Below are experts of layer 4 (counted from 0) of a mixture-of-experts language model. Rows are named router (the router's row for the expert), down (a neuron's output weights, with its number) and show model dimensions 0-63. Each number is 500 + 40 x the weight over its row's rms, rounded and kept within 0 to 999. Numbers have three digits each.
Before each expert's rows: "raises" lists some tokens whose logits its average output raises strongly, later layers aside. This comes from a sample of Wikipedia text that the model never trained on.

# expert 52
raises: "alog", " translation", " roles", " properties", "ties", " Synonyms"
router:499471502423461524563564489522506545478453414431469491453522560515525583530483430562531465519499574528518518492507487540555503554557487446486507589526511576451446532480488498538488500461456502
down0:548437508436513542482443507468460520468425479519504475537570521501470517553504542473510587520458508513486560515578484459568455432425443499523538446412501514463461418424499474512457517521510501
down1:523491483476476578523472526565465491528555532507498461433452430542532529483515511572461568529463594533516487510531509479539485527522487453498452471571513504523542459510504509526498486535548534
down2:496459542454438501550467544465555514497576519472529502472445572477527463542512459475528505455495468463482495541572545484503471494544519453581461496500485443485460550538516456531486454443460516
down3:522510478417432512473525435390564489479542470485492500556510505515517492447523557478468503495489521500429431564518399482502513467501470469544465600498468544473460447508536481436414535498471507
down4:467543536478434484501606439483494562544456550535506525415449523515394456487470513438508523507486569537518532556418549532485465490437477506474496439512435504410514523468596451541462547463570411
down5:486507520457439482503458552509439486485416493506551494527560521516568456532498495540542563505526651517585494494502472462513482520482484549488476534449546492491490414497441497560526508526491507
down6:490488509490516475508469523440488469457473564466656464533461510554514531433434510477442490534483468496521541503514498565489469491463527521520447519493466591511540491506500538512536548496511487
down7:456485470529543433485488592520518444518509497525561517502488483523487504502525463540528485519454455479481551499506496496594540517528450500488519494419471466495529501470531505508562585446479516
down8:464482456498509516467566443431494559487493450522453472498595500504472536487453496521511463541490479545530489463482458549535522518515501436539510515552525522535489475480536521572552478539529479
down9:505456487519478493471426535556570557549529461498497495458535529512491486482463521540472429472490508401475528518484565521539430466485511528528536470484575400536574500516491565522470424441511496
down10:422499530443491512481560484586511516481461465459504468516446511475512530557506531518537526508447558531493507466527474479500545543502478505460485528534532520475548428510470560410495483516473531
down11:525538529501395492472430520429521479534432537427554472556512450515476525579419510460514534505444522526575461446439494508589469461568487462562560487462525456513577463491570496530542537485505548
down12:592410531564475513521470548488501545534477510499420458504535523517537562526511529433504604507563525556486527490518551579517520487491416538510530523486473482533483542476545497520438521558488473
down13:464526559518495490469470531493442416490478473503532555514506506481470520478573433464529595547478506451473513501602558519500497506393509527518477461456533494552470502434472472531432553505545432
down14:503510543474500542475509531553450484523532509540549499444463468513490567482488503504458476519430520555549409450478498558479567490528520556517496504493466521483552417554485456520510575418535541
down15:542537465539580478466513511491404489504505510449464467512521487469564414436472482450436467484574506491471532485538504455540540499525486481536459499545566555487484546560468579472588520580536604
down16:510441515546540592542580492462490527504494498481500553586509498523556482529459449489498489459529471525438537498487478504564557484431433553475430550538449479532518510498534549484549487542474472
down17:467550456424491513509497486437542482490533465460538536448450494546468455509469394525473478516521496490543508446505467536548475477507535462498567531616498522521543460509530474457448509439553551
down18:478552539531503498425533440539461485521478500571499503474439532479492474536495480505461535568468477537501572473512509433434442514552401501409506490519456447544490507560499445492501520521489521
down19:516499490487486506455519509495487497474469545468477493508517449447453530434501446586459482486485504480496535489457515478515490510469555423528415491489513454511582514491487512565529476469523556
down20:511521540539448500494599523524444533573460445524477494546421488555503438489535564468482555436479497478507492531400470510463493475551463481483455423509474518512518474534458483460505487464495412
down21:523522514547546414446493463485435510473529450545509492536493563516459486486452552506493481505518474459525488418455533529495502501455524502479541413638479481494553515465506546488475484555526417
down22:528496571559531507469583553560473450496458443508455473504520467492506521484475501448533466548422533558507469513494476540504474507541503455370515508451505502487491492560515505533426551486491497
down23:519505547470519566525481513549463576414453563571511504485555531605539484436483514471493476539542556560521515538485459477496483537536513475493530486459471565533548513474530527490473478540537494
down24:462525429474407568557488522526478507530530471515516475537501532473507478580481502478525552478487416524510527482480472524488497494479455596454515455474533491490506511517480595497499494468513514
down25:587512519511545570515503509478511571551514570457471495480539551561484406491548503533460507453445513515448446471482511565507491558534511498536435505492437556432531522502459529473431456518450534
down26:448454598529541518458477475484461499529472508565517443447506507543399515485494544515452537465470527551480461537535541541432477503489517549542529494493412516501452466501477545456580519488520531
down27:541489551502545515536506566472424503541465468499432491436492472547497528525454513516521571545487497423562463503449523507525488483511435428523507508524489400516504537503441504510540532510582474
down28:468499569505501574482466431580496588545526439492543465463485517521538544464500488494479526518443482468440523438520476444559483509499567518468476517506515608513549479510459460486447552462535504
down29:464478516412558497515523524492534490508482457515513429509514501490447479530516460559509518464454477473482569465424559472495562587491542472488593559489418534493536455570548516496524422431449527
down30:564506518535540529541469534523483507526495560485530437506515499517578488427504435556498499446502522534508492480453515472456565467548512509500526506483472506436498509533501504438474580439539473
down31:545475462534490531539523448540498435482546572490550525501550489469537484442449494475482503464506501482544495551496496524536486505485521461517460479511584518465553509439501527552547487430483502
down32:583498521468582489466551564524470535506478440511485528473538539530488485455528535395466491527555514521552458523519469488473473498539534481420469476476507484566516548507489492548498598488555481
down33:522451486476516482531523518518523518546449520460470605449510516536438530515563403505521509457532491583444486464540462547466499480469446497467547542549473478422436497532457506396459503498479447
down34:564476583478592488441511440529561504535465557487505575516542471488440528508539511488538444515459464400524502507501540485463535572521494589489527499492516533454503441579488503515421468522539560
down35:494408481444514482470534465508555526484481444540465504499516558481443479437542519477493474530506468513485521502437444555481482576512521521577531525505482613477451429408534478497498497487499544
down36:551500533509447509505516466608551449527491474550476530514529492543473495394480575476529526423509506518461519487517514477519531482491540569504524423526444458492508489489514552420472538508477445
down37:489542534558549450500470486501558487536458514474480441460460465555484524487579540499533475462489416454564500550482590464560462537495447431470498470489496490454438513515494499533495506564555498
down38:553489514506424517527473495445430492510487486571454512504466542512564526478501539475564550540485491470535529467441434483537512443513491476457472442503549422500492510508490520483452501541488473
down39:460495494516442478497454526511548494498486479505573521516544522479492473587525458583465528478457531488506511509500522433538495592531511489514542423526517455481552467460456539457517434499498563
down40:484469499549527449576472554444470493562544489512515450521570501456472469505561484398478559528466543562513503519510511542516546436483545451573520433468511454480545512495473504545463514515525493
down41:472529508526480459501525525546480506552461537486450420525541505447501493536550443533520502475565479441530447503438515463555626475547379483474507527514486544476496501557418559529493492567464494
down42:529527547550502539553538510498485575486514497485452512481502558497581496494497506511448514557515558539584476500501534522479522555584512493547437532522470548538501536534495513408510475524527509
down43:504459565558482504556553580451555500574506441530505500545508468485508524476497536466516451576418503551493407551496523492446500500582468497498526457455542531444556552474471468480520447528549501
down44:535456492486428542528524534560508523499519508469512466482507496489587469524436478515471477512585535437529519530524498508512491492471493456503587540559537534508397413514482496503487477537513511
down45:505441405502465476490511528508514474492556441478473544535472500510480474473504487504452526505474468509577433466526473559434473476496507494481475470491559428493540474491521500497445473512445513
down46:482552429550485526517514460440493521489529536532523507448606480487555584479504527479462499534458510608474460527541517484510525436521492447467440488511511530520502532468466538554535493508473468
down47:559557579408468483395506450563491461560528448509489628473490510492449497526489509502444519525513518534558454536498448429485573477571460543589601532522466540549532478517484498497485507446579513

# expert 104
raises: "ental", "loan", "election", " killing"
router:508458503425463512574552500513498545485460416439467501451512569515521570537491436565535465512489575535512518507508474536553505550567488445486503594531502559448462526466483499539490502451462499
down0:483540457523458457558530483446500518486524470562463578484476502525437455468452517465500510479542414466503428483495444496559480431449528516546489474499471432462568509511482591482459480471516561
down1:450448489525491576471542532465412502467526496461500537514498535583510505501507441488454535517504553492459532467464467470462514514465520488478452479550557485547517543489489479498491449578552534
down2:478435580514542459476529500465491530459499492502528560524526511428531464555522531439426563496500415533508526495446464550509563362557439563432481531502475435542573414466500489487456508475498493
down3:536549466473420434441532542508456498521501437527525573516484486486527485505500467476463446510530521504481491558509496459532535373515532469534508506496527415437587513489437446457482584527552466
down4:460499471472497506513535514525544452495495504423561465493526489457469403505457527524511498458575549476529514441483428554477368517550507436531490527557539486521547482477476559460468490487458543
down5:491504517510487499509488500465549516548464512444464461527564462527472489495535557563534452483512473513488551544513547452484566500517491497502509568466506523499551467490513557580487549508474517
down6:432539490494490499561425496468459480466491523529533529523516574403444552423473457459485532493464528525518521519483466479508567495557462478490468525471416541437505461429396506566563535495426461
down7:484518493558418496574491480485481522471516457507421533555506513476523459486391497494466504456471564582467551462529526485512571531534499462476536449512533486515511463466493450488576497495498548
down8:554498500553540526547512457463493450483528476497516488461480531442552498594553521540497584473498499489466491472503501481558568504515469460483474515496537571481565545508483521399514459508484459
down9:504553473534512526539560472501537493473500490472551455493466507510506488440526590408481456427465484449455530458505490475482488454468507395533488533567548527505498444506604518456467496515500447
down10:444480460487483482471530537538513619536505526518503495478511519511483485512497481534529513531372540455431486548494535456439474519508465441457484597536473474456511489453461519554448581499553569
down11:448412529546514537528541508568423520478544549453502458440468511514446469569558549532539545551510501529475489484436525536492518522516481515481488526601536458567482479422435428452509500458575497
down12:490519563537498535513504484517456491423442567453471512542523551433512426592473509462540508517519521479444458520462496573472441532462529476540552510549542496507523499505521541498456441493529469
down13:542520506524507527454566448519530538448506465506503545512550494526548484490527479539512448548551512494486504495543545452506470441528478442482479478488553479547480539556512517510453555466501488
down14:527501525510500482570466459461553500543527544487543536395483549501469467480430492550473545437506474492580476503557510512456528446481488555475542414452522457531442496524454502493474501464494448
down15:499474501433518444485509506510519530520456502486468530488547538511551451545482450495444517474561448492474570540452471536428424515503490481543430497521560498523523484492421549532487466494527511
down16:473429469486541474537464475512532542538487439534483469424525495498468445492439425491554535409461458519520480482564493521509594483433500495512533527531517488446475489495437523505484551562489553
down17:419481536536478472517491479430517503433512464509462584537492388503572509514496564438527378483435474472431453537444535497472520505518427451535473520532527511505537490421496455502489480485477542
down18:591493479476519516465516527531383518513511538559475508486466484498408525431541554501485469451438436482498422594523589499528451460516470510480471474552419398569550605459481468467411469514494521
down19:505543497465584537541535470519568463470501437468498533569472450490602525476484513599542475542574538480529471513417475453479530529492517445425464550492491500547541509448451437551497495485478512
down20:477523517496566518449519575519513542507492508440567517514537532467499499629505535531501499475470573517483523527441562514520533518490515542470457567469521491520509457485506482538462497568449488
down21:522491472576547538500452454545493534529461551610426505512484497490439508496483556485493509581498497520512491463467524569547485440456555466515571413448477453485467628563340427488541419474518525
down22:510554465498492466507494541518516519466489532484486569469557491451502591500496477574506423535474553580477469511474474402419453485490433506453525565434499518488530494441508458500510472447476434
down23:498584432512564447549518573491547486550514471480539525543529539553510470503525498478488462413510527527465510512476470538588472488468464490474538394476563514474509546407537504502500454480551529
down24:455579489519468521415507482575525489462507500506530522543427523484573491457444456544486483498482516493513537574516505477434464467440523530459451567488442537572554507516597515476498608494445518
down25:426426465504530493463537414535510565513529406475486552525526496420527519424533445545543515569490559502573535512524466492518551532506561557463566541509499550535452402605487536467494511497547568
down26:540474524498530465444492517465501525409515525491530523498555510544445461481481488564469520500546413529493524509556535463476594544437473432566539599466484532473530475407461491497521487461585479
down27:536526524593495535460520424537463440480487491506461506487527514538508506493450491548564469530461456492478511457486439466470549463559467452564502406491547496497461424481499536499482455516492594
down28:489467482465488538466555500509470468534452545461533483494537531443518484524460452507476471539486465497497557475565479497476566402498552534487501463435514556585430399481541500505503506496515453
down29:503535467496481576525492508508442508475527552505531466525539507482518522431525472523460462528494558500521473495482399499422558420431465514537566421524479463507526492578511484520500475559488560
down30:473466485591497465556438510586537459475505485432527518566500560494462509486520515553468500498534574458550512507460583516574502515544507431502519481522514560528530562463464504480507521505486576
down31:532499485493418462535475486524494527541474537516528479470544497461497521542504498463513451491500479523398559513517471471492475470483523534437484493491448541484492478532490504436483509395602431
down32:456497464520512530559445563446474444531451540527564486478445437530509510433509498477472418464484472511576463499520478526448518462565492519513508465502532562479484529441540505501543473474551577
down33:499488513493528565493508486526541499475539476556478486473546580480519523519478480543550501469486527495539595496555476520507463507426488544472513470471372457468502483506556502526595460557517477
down34:515438548566465496550488438508482534533514514521548477481501502482505503488491428533445532525514560478545491450480475509566458555478488500451510523464495539474493450503469445453441471449505541
down35:490504492483437528487473522513541589460506510445494534490512558488470498429523455507450416460521501459459572540440519565475473544558499410539463478509489533501573502476475555475594468482556537
down36:455489416487523523536526486539481567543525467475503439442484513518540425488513485535507533469474451461458488510540512461550508447560515576512435439515510487537549489479461473470546483546459524
down37:507533589470528522560437441482382502489506476504496522557524483477493518501396508486521569531499484502478451555498542465495550419502503526461457526511490477487410588546482493446478511485527492
down38:470431543450432494484512507504472472482435492510462480515507517510489489570457524508506537516526476499383480486486553525469393462520494514490491470467577442467444491482525486438449509478554606
down39:524458521586524529533470563481534473508467543497497530516452493502516525527499530540516518527538500553470461475490450518459484586495458502430503547509521543551490526474452501553518419599542510
down40:489451480505421510559463487519580489499567497543496514517533523425458569485491503468534492496533491467463497492521444512523424517544488480559480533526554524470510544472473497539514452565505490
down41:488515515462513504549479481594498537479501549448439508524488423494521527513522452467505467472546499541444547478596472477491515526493491562554532503516475524507478496498488462459523517531392457
down42:553540507511439446582462482481472577570575472535446511507503468518443549500531541429534509559471483569532492474508429498524453460505523544459460478479443460518501520509445511588410475506500561
down43:545488524446555536459530468467493448531526516517485530515521483555505556566549486495405501482565506520503526408511512500522589472508419488515502543467512524510487503470466463465447559530465524
down44:524495480450456501512451493497468490509448460472493466481476452496517586479448529568535490453547557521489533447495475500436508386555444556445498502444458584520529446506459506485497489479492471
down45:486514572477518498543526508503461567458475512503570528491502530514529504454540560541502469488505520457448473490476570545560500484496519451480513531504453592500472523502480524523502520491432469
down46:488578471518503508532537483434506495466465524536483493451475511564481461497479523456482488448526483504542521498482480468506513439489509536535603468509514503509495478435405479549463470479489482
down47:454421532484550498497498553474458481485504518464575606455532488532415489544567508469510554575454487446475513524499469551413479502480530481448481415489530489532539593542552538473548445487504412

# expert 113
raises: ".", " |", ",", ")", ";", " of"
router:487474453433460502511475491496565533498524493525476512448482494528517500466503474565564434447498466493528547474492476529491489534519510402521518551472528532420529483416480505524463433504532502
down0:475517467453502519513544558521496464502437456515505493389570513505538516504508448512533492529541560504510492514393495512478433522515479447488511447508481482487483489500555471495464555539481455
down1:551525511527466497524509501508539499484478535503469532523530456479528513495536540523501473471579519489522531559506527450522538463468454559557457416530535532465533489506502438472464529431513475
down2:499459480423529423477536504486531495440436507441558504558505448518556519503454478518433597475521466560503516523512487562473521539515542483429478591499507521471473458457455483488515521495521504
down3:504486490481542564469505474545473507549453545529562504512505388542524522487555471554437481511547511501517537472577469504515534499515469565576451446436444467520479480508501514521534487463566603
down4:521483547501533486494555513406502498486553462479568520456495439557461486453439447438555510570552453500512527541527499455537516565456488538480511489552510546443472464483502567439471564540522440
down5:476462518542495490521518527493489433498503495530457469519469479521490481464485405440512450452499473491546508521475506532448465525511510454484538495496513460500493450464525509461530491523499540
down6:470437483492512576464581496547524477447494454502536404493560502444430481497446509467470492496604464506526527537586500449504457503499438507500576415533451509552463572519563497511484519526425477
down7:448526538514481499548464454531556588490505499443515515481542507509507543437480463593526540520505604528510494466438482533471466463564522540540438459534520525445522530562512487482488425571448546
down8:465478583536569500497531505540493547560576617514452559506507504476540539534456482455486557526504411480522558432520535527487514487489496514505459434503454483489482529510532477523509464592490529
down9:520538507448515418496478500476497516473479549449518481399461476528496450540456450566457479494489500473491515416512540515516535522490570549510520486519440526495478506465477527513471428480483562
down10:484512441576484523511490476442506522483550467517497493475536560442453510467470556507430488491497501532520493556506516565491495432502490537510446548601500507543514507496518551405448539497526480
down11:420573497500573502487533505487460458529506501554520549418553486540529484530548534503514481535511491457472514562506567485501479490491506434458501502452556450482567525468521556463457483527403456
down12:496549500541534532514504438465487545468565443388503519600529470496493514495497572486522511475513572410485567512491445507494511470482452550502509506568500480443531518512435454501474432521511438
down13:549483465528485453568415485472498477496442498526439495482487522522462503499503435531518566453470538528578466469511537515571475525526504525419488548417536544547585489459424496482445446456541516
down14:469494467477521584481477545569464538463519530550471504473469455530465501524478446458529546510509535461448517496436508478438523519473486444436518466578500482554525519535525534467454520528537458
down15:521484474566504523536495437561486506524606531405516483470480507556487453491479539474475507449575563504490448557548409468548517523508440528477536470573517498563506494423514450528497462513493502
down16:443534511493514513549474418521535552502520452434562450462505473556526505507497449513488509487493555516546509489530529495470476491568511533528542458446509498495506508479505449471462472440496542
down17:503506549479571551462518521535544525553505520470534531478487520534532490416488493500470485505498549482503519406488493496519535526426493479561530406507605446496448543500442451542517580499476441
down18:508543498504514529442544517557550528447505489448550486484536542466421564484503539550538543452572541528571523502495525527463521515477480517496504536457500453530478530448523448454456463534474526
down19:362490455565489495485555480468471476509616469487475561460478493487473574505480472490525469504514564524522511495507516489505439520496539476541620453529534488520553544473573467436497541496545546
down20:528516499548483553522476459534483545483505538468530420484541531493482540480544490517481440533536536560545514480466472463542507434529540482502526514475514475502403552549452499516482483512507438
down21:377473461504445494488524538434457503467523563432525542480583490483509540480485494487463510482449466459479493410506489488464496526562515504515507451515535460577521537512613502469491478511556568
down22:533509495487569527415489561554441543479477458513542511504490428541496514462525495477471464416525486515481480522491480487472479486500411501498470511542460452486518547458481532558481481515512492
down23:583503528501520483514479508490500488537538500436485465518516516454479510540531446521522578458541598473558491530480493492520503454504425460500520474538551511511520525561558479561518545508455462
down24:515488568556457497478538451525513487503497576370499612529518490518506517491482553444479529498516449490535586531515588443434513487467426535477515579495523526516504480555533484489498491454529502
down25:564590533490509532529502520565529574503531487361463563521550516567504453513536458513480550489502522448505431589405477524467509476540556557540534459492532486581444510498446492454523491441472486
down26:468486537444494534537494527486491580577529450565492478521485419477423498393478465519478500557564477497550469556464408476487546456539497501482491543502555435529567564539518507483419500588447519
down27:507526521514545458519560518550501613523556485463531466502533485545478446483598461544526499553435504489428558481530529496471477529485542495491512468561544517479524451482470510460473526526535537
down28:509524492546453461458403517456537592479548481473474520510448458480593476506522466458486512526607475543437517540488528519465529558455528497550583450560465520518564530504533490516472414492461475
down29:539428580494520498503484462454518468467481512459474469551598570420501472571453519504552560486558521450484472433524492498478522563481439497457538485535502472447504479458514585474522462514488366
down30:525480508522521531509469488544541512517521441463535474547509509456503492544565477467501464465471499561587565484563525437490533467509462523601552487480477517524491547559535543505474452448579507
down31:581520540457491538424570539491462504530465514539452497541500459524479430540459474492439520571513503436544482508526420478434489459563479458467512456519468506485448503551494506547538491466482477
down32:453528504494506508529510489462484446404556456584506463467466474548456443538439452506500468484553527451546485548441491543518502577498474519554490530504524475505547441394543544580482490548502522
down33:462509491525533518559566490541482517551579527509461465532489474507510466567531470489453508477530408490511493484535576548470554496513508485499497477509434546514512504485469527481478572462501534
down34:566445488541482476524518499498554530461530423471508553491530496525581532487503508518584527538444520470481515498545410497460472578501491468502570457530536450512483470535476568497515536465555484
down35:506514513530423464479524593471550497536494494514429441575458537520488605476499466588547442501551540509542443538518521495535496487545519527531509530447513481399478354502509469465452502414496629
down36:504526487504465498389483445494440497466487539539525500588499512507504489476514513537441557522508516520466559556478495477535544496462512487555497589524542428517515467453504489498480559498501447
down37:546496492478536459497484555516508527484487471423442470493489548581509491510506442333536452563523486497496539452476563484480505530488499499523515490453468521549498485398471538471486485569499413
down38:534509533520506475520517520487441510410504547515516480480547516506510426544512509433525503482544459452513478511481537471467510513482516458501530483535583517555440478546549516510397439482571535
down39:416440537514481517552429484469521461489449436381507443399587428492534532473460476467552480412531507490447562459477547518485454476531523534476525448518496524521525475511478508530476429516554494
down40:508473588557597501467497506490593414526531509481513445500528502540444461521450546546445506443545525521509542589522514489503470516523496460488488507475566492467554471459525483492509566478502505
down41:471483473609508448455500533538494528512467478476469482442513471495519449478489546496539469478497501485441504519543377503477493537586486489485530470527407498479536492486508539547526479469474525
down42:382509493528446510521514492480491531401521370402453508501502530526490429436382504452506471519469478443509483540446474410518544585477523469486411508537467497504560528469556542479494487483484477
down43:473494500490570482458522468532437537472515500509541532508560492547589474418446569506491486546540541495466484472515447406556439448427499514479455450498487506490533510443573500463516441473512522
down44:514561487542439502537448502532503549567471559418464508461482545560520520514513501538489490511548523541447421478551495505540536509499511478525484447498504523529474489547475505521597481464523540
down45:458443551466517436455534485561483539511519500436528545583530507517498482506425568504519568539524410510513583550502507513538531518482547512569506483514510496475439502597493525603454512459479566
down46:555449463475502503506482518495501549506536506485518554535505523545545549463543498460539460510506492446530509450468462557499436531521458487411492501470502469495525510605556476490433486508530488
down47:438572561454541516469555459497486536530551486477493536530525532503474492487526386507502537463501502480442499528492516506509539546464554517559473419592492570561550510576573468572526476494516497

# expert 33
raises: "ining", " background", "ined", " Associ"
router:527480512465445521587543467515468527472464415456468464494529563514517565551462429570522469509514555520500509477487483535512486563522512443478497590534490555453457520476472517531493498485446480
down0:461574514474519480462561461489496484550506513480487498486466536485525501564507452470480580483516462579528517510479465533543458529512523510468480497441502525480477506516590451492488482425512521
down1:486513465591517457493528547545565474563473494458468454523552464440476496519504509413465557465431471539483545571483524525488414505535492495459520530513515449495515557504455572533542474504451495
down2:540528459510506540487557500532544485464456515466511492545464523458533449519436494512553470544542473547488516478488468497527536538522479537526554436493508553496539475502495513501525506591480459
down3:576527523484563525530497401468441503551480480512520520459546467440531471493491503476454540528488485544483536488475448540506499515557473500485542455470486443474468559560548485495525426518497486
down4:493478603526508587438477473506464473483516552439546515514464550452506486477511443540419447485519476427598488502534497474465505448456444539505509534544523518503491481478497540522424455530416488
down5:398545473436412476458486475464527445496502515496538487540496483436495521527471497425496498585496499442513466485506528486540515493536540557505569557533410490456471466581520499533496517454580500
down6:459560465486441524533535503555529546515474510521508483459466488490511491554438513493513490576538491521514508424519486487468532425564530578521451559478481521467522467504465500515467511468471536
down7:517443523535539643478454528550559463470609476436522534488492478491532508503476461494527536511532435443525456527546560438539510519509490482497508417548526513455495490481604396477429412515493460
down8:478510479596458479532483462441422469557482572460483485474457473457446484471468505494505504496525572477524553505498493388500546497462480513527510496586461493441532494473515492480503560480430566
down9:534459499450526502534476480513530492470475498471462523441486596482576474604468432423564546539549525418529463531525505516493415528493420507533528471549544461519550503481476498487495442544469542
down10:486536503579476518486537364480469489517513460496514423477493490554503497531488455540475492500520514487471502475452518479521505514500482506482463494429513399539485546537480519538488521501540470
down11:506517502503554441520563423441588498508537499448472512494519473473491468478447493520536475448436488526520531491559475443414485527573520456556504550447577428451524465433533511498481536462511499
down12:468429490524493547506503499454486493467503503496453531499591544492525514578545552524555524551508499466471478557491494570473460546453475505487523519499466518495537546514474514473511443551496435
down13:520480465574516556489515422484462498517477515502467455463542488508530474547491436502497568450525491551529491533482482480482492552550490410535428543511515537486549540622484536536495458506518561
down14:445519511492473463474472542432539454555452485478494515470544481518474492452511598543560468508479506489417418543544496502492496533491511447549492394476530461557526486462413480513475550577495505
down15:524485420535530482467521417519466468519528494531477524459531453522517498519488480494530464485546471505546530518520455470432553511492504491473488483508422450527545478474505523526530535472475502
down16:434525495424515496497473564512510547504486474486500423473476456487494475449529511575494533473519520436478493514386567483526529549496504469490467475496478511452466513484490407520521541451603489
down17:408491541507485474461542521540473478505507473540539590538524465475501442468496448482468464549535448482461432531543585449517479517582588496499463476424442440496449512523520512510515557508512531
down18:529525534489471470492556478506498548522499449487470525477524508551479589498492441500488483517559409511532568477530558493538446495485540529467527498492563486471553460606481520452477490508500501
down19:482494480560487516505527448450511560471450439425450505423521520447535549540488445528466543449516496525488487547495441528446566514472486462473537448500486456532527595524460461557513501477463531
down20:465521466462536483461472525551563558523524448526577482483462462423500588416461485497534412489449520463520561499476492476460467526577470465509506546521406528545439474498546518530517501459525520
down21:511471428415576412424412498511515469544512516497576423522491522587555544558480522548502516518471473478403503503422494442487510524547594482578557446517562522457521540450504501484535482475595503
down22:473501593505449440413511520522450525485472511500529473514520482509482530531527460481389546467532521490513536452511510485560518461570516583441547545478547434484515482536522532532509485446491560
down23:471484560520489508536440576508520561545452497530551476415517565441536522537464512505518495507586432475542450473519588538568517426564528495489499527488560520484470481480474562508561503477566542
down24:521458455564429447490584498474450503471464549527499535433478515506532463623490512487467573486550491527513505533588488511556566481602456509483476475477545467443458470412532460447474585502466486
down25:472452508524494564526544539533537463498505486413572568488542498504500475514514477462479435514557509544501470481547471542466549508532549486512509497511478574559604476461524487479534468474499490
down26:548514516519449477568474566481541418482500475461458467448529455561484528483477498503496527524501543459510480466449519465537524446413569502531483503565501501474505507421495478591434494479506495
down27:481438485551400452525514520554542567459478504533572484582449534573456591525580469521527450441516543510567555490493461469554511526510510480482526486557494510539576530497525496438473560436491539
down28:507471526492503509460481549533506511532524505456469474574436454490464546515514510478511492427488484503515515514560507419465448554517513501458510488440530577493498502525512406539514504466545512
down29:543534469416433515502518575515468563468451524557494490494495517488517579477514499568546490430461566487442483514473510493492468485453469481491490589538441584562498461494422442516507491478504474
down30:452468500410454500522474548559504493543485548526435540492512459505525462431472470553454517499498543446442525481459530520503485497468509571466531543517521476595472525507526546499452508480498485
down31:537522489527588486488484489519480548500495455504512481481474522439525508504504450466497491507499499543508480513501456491521514514498551420489502462514474530472452523537501522479542490533471561
down32:589517489553467495520484547528506477465539463465505507483499470450470480472543574549536456470514477589574533511452454464470504445565539585516490475488495430449555498556474524496428489477470548
down33:518527542517475460462539506442514487473417482511487523488535527576456467493482557524515553541526438469526463451504596532562517472448531527533474429492529467527542528500494564441506511481549495
down34:491534508546466539539462466457494425437443498503515517574518431505511480490498458523470545531493525554434437522535531542546493473530524543503560504406556490449431476547470440496468571423468495
down35:508481566514499507554512425455543572467478514508430513543491554522489495516439501486546482506484492534485459570557433492387509527529490502481522532452454474526483498467449438533494568502473471
down36:452502429528503540501471487503484437472535576501571446537539530501444535516440534558521457454515514462497487517532461435475535522535492487489465474531467462539543537507501509473509499444477351
down37:447437448570484525487504487482477496458476466456491491436464482492552474545472483515469530534486528529550507533428402466524477521519471541515447502479474510512556516524527468473570538534501457
down38:484464498517489445471507491511553473444530554503500525461543462505453468513528436501473514515499500502498529487516535507569424510556422525406515527445503552470442518479571487524537463493545500
down39:477438483528453512534501441449465534480522456491487528462478410496530441471540489542465506491557519488460531497457427582452565504462449560484478539544467488466481538544498493517545547430476527
down40:472499493500469494592519548483505524517523468530536462476511440499554514497502553526596510532471489439483431491564468510493465492518492462489415512581502538472566577526516459576469541475516494
down41:451467563539529526521511486576509495478530484487501478561510506483401526506531472530469522574567496482485506490478496502503470474536519444539531540494509496517528496474421433514468508546525492
down42:579445500529483475455428490533514542504589524542515512457510538399453500458550521476427552476506480525515518475544480551552447504536488495483484460415473532455485496487540442467472432575512501
down43:489437522502580525546478500474547470483540478455522472557472480471525543493501474427602547502462506554502526516569516499488541487537498499500458477445560496478521481532461497465457485420520513
down44:516531524527571470474537478508439560567463474439501509471547452585484519410499495506465449503506464536462510503473470470447525519567510516529521497581517542471550485506494505512510574507532477
down45:501422498489548468446535538558519512524480502459458496563510514526501472504516528492529528555473491487412475516495457471599448437535489533527526545483496519572503533455512558508453471502521508
down46:560443473477438566530540492490499529502541498484513485510537451458508420447490472552525525498507495486407499434477462501512481496476509513443481528504454538491463442526525483509464477474485456
down47:521558476587452477441530487491497457514544462515446491522515417549533442467547545479490455555415480457566508477517494468519566413463483496491457423513524581488510557532490451553536503453460564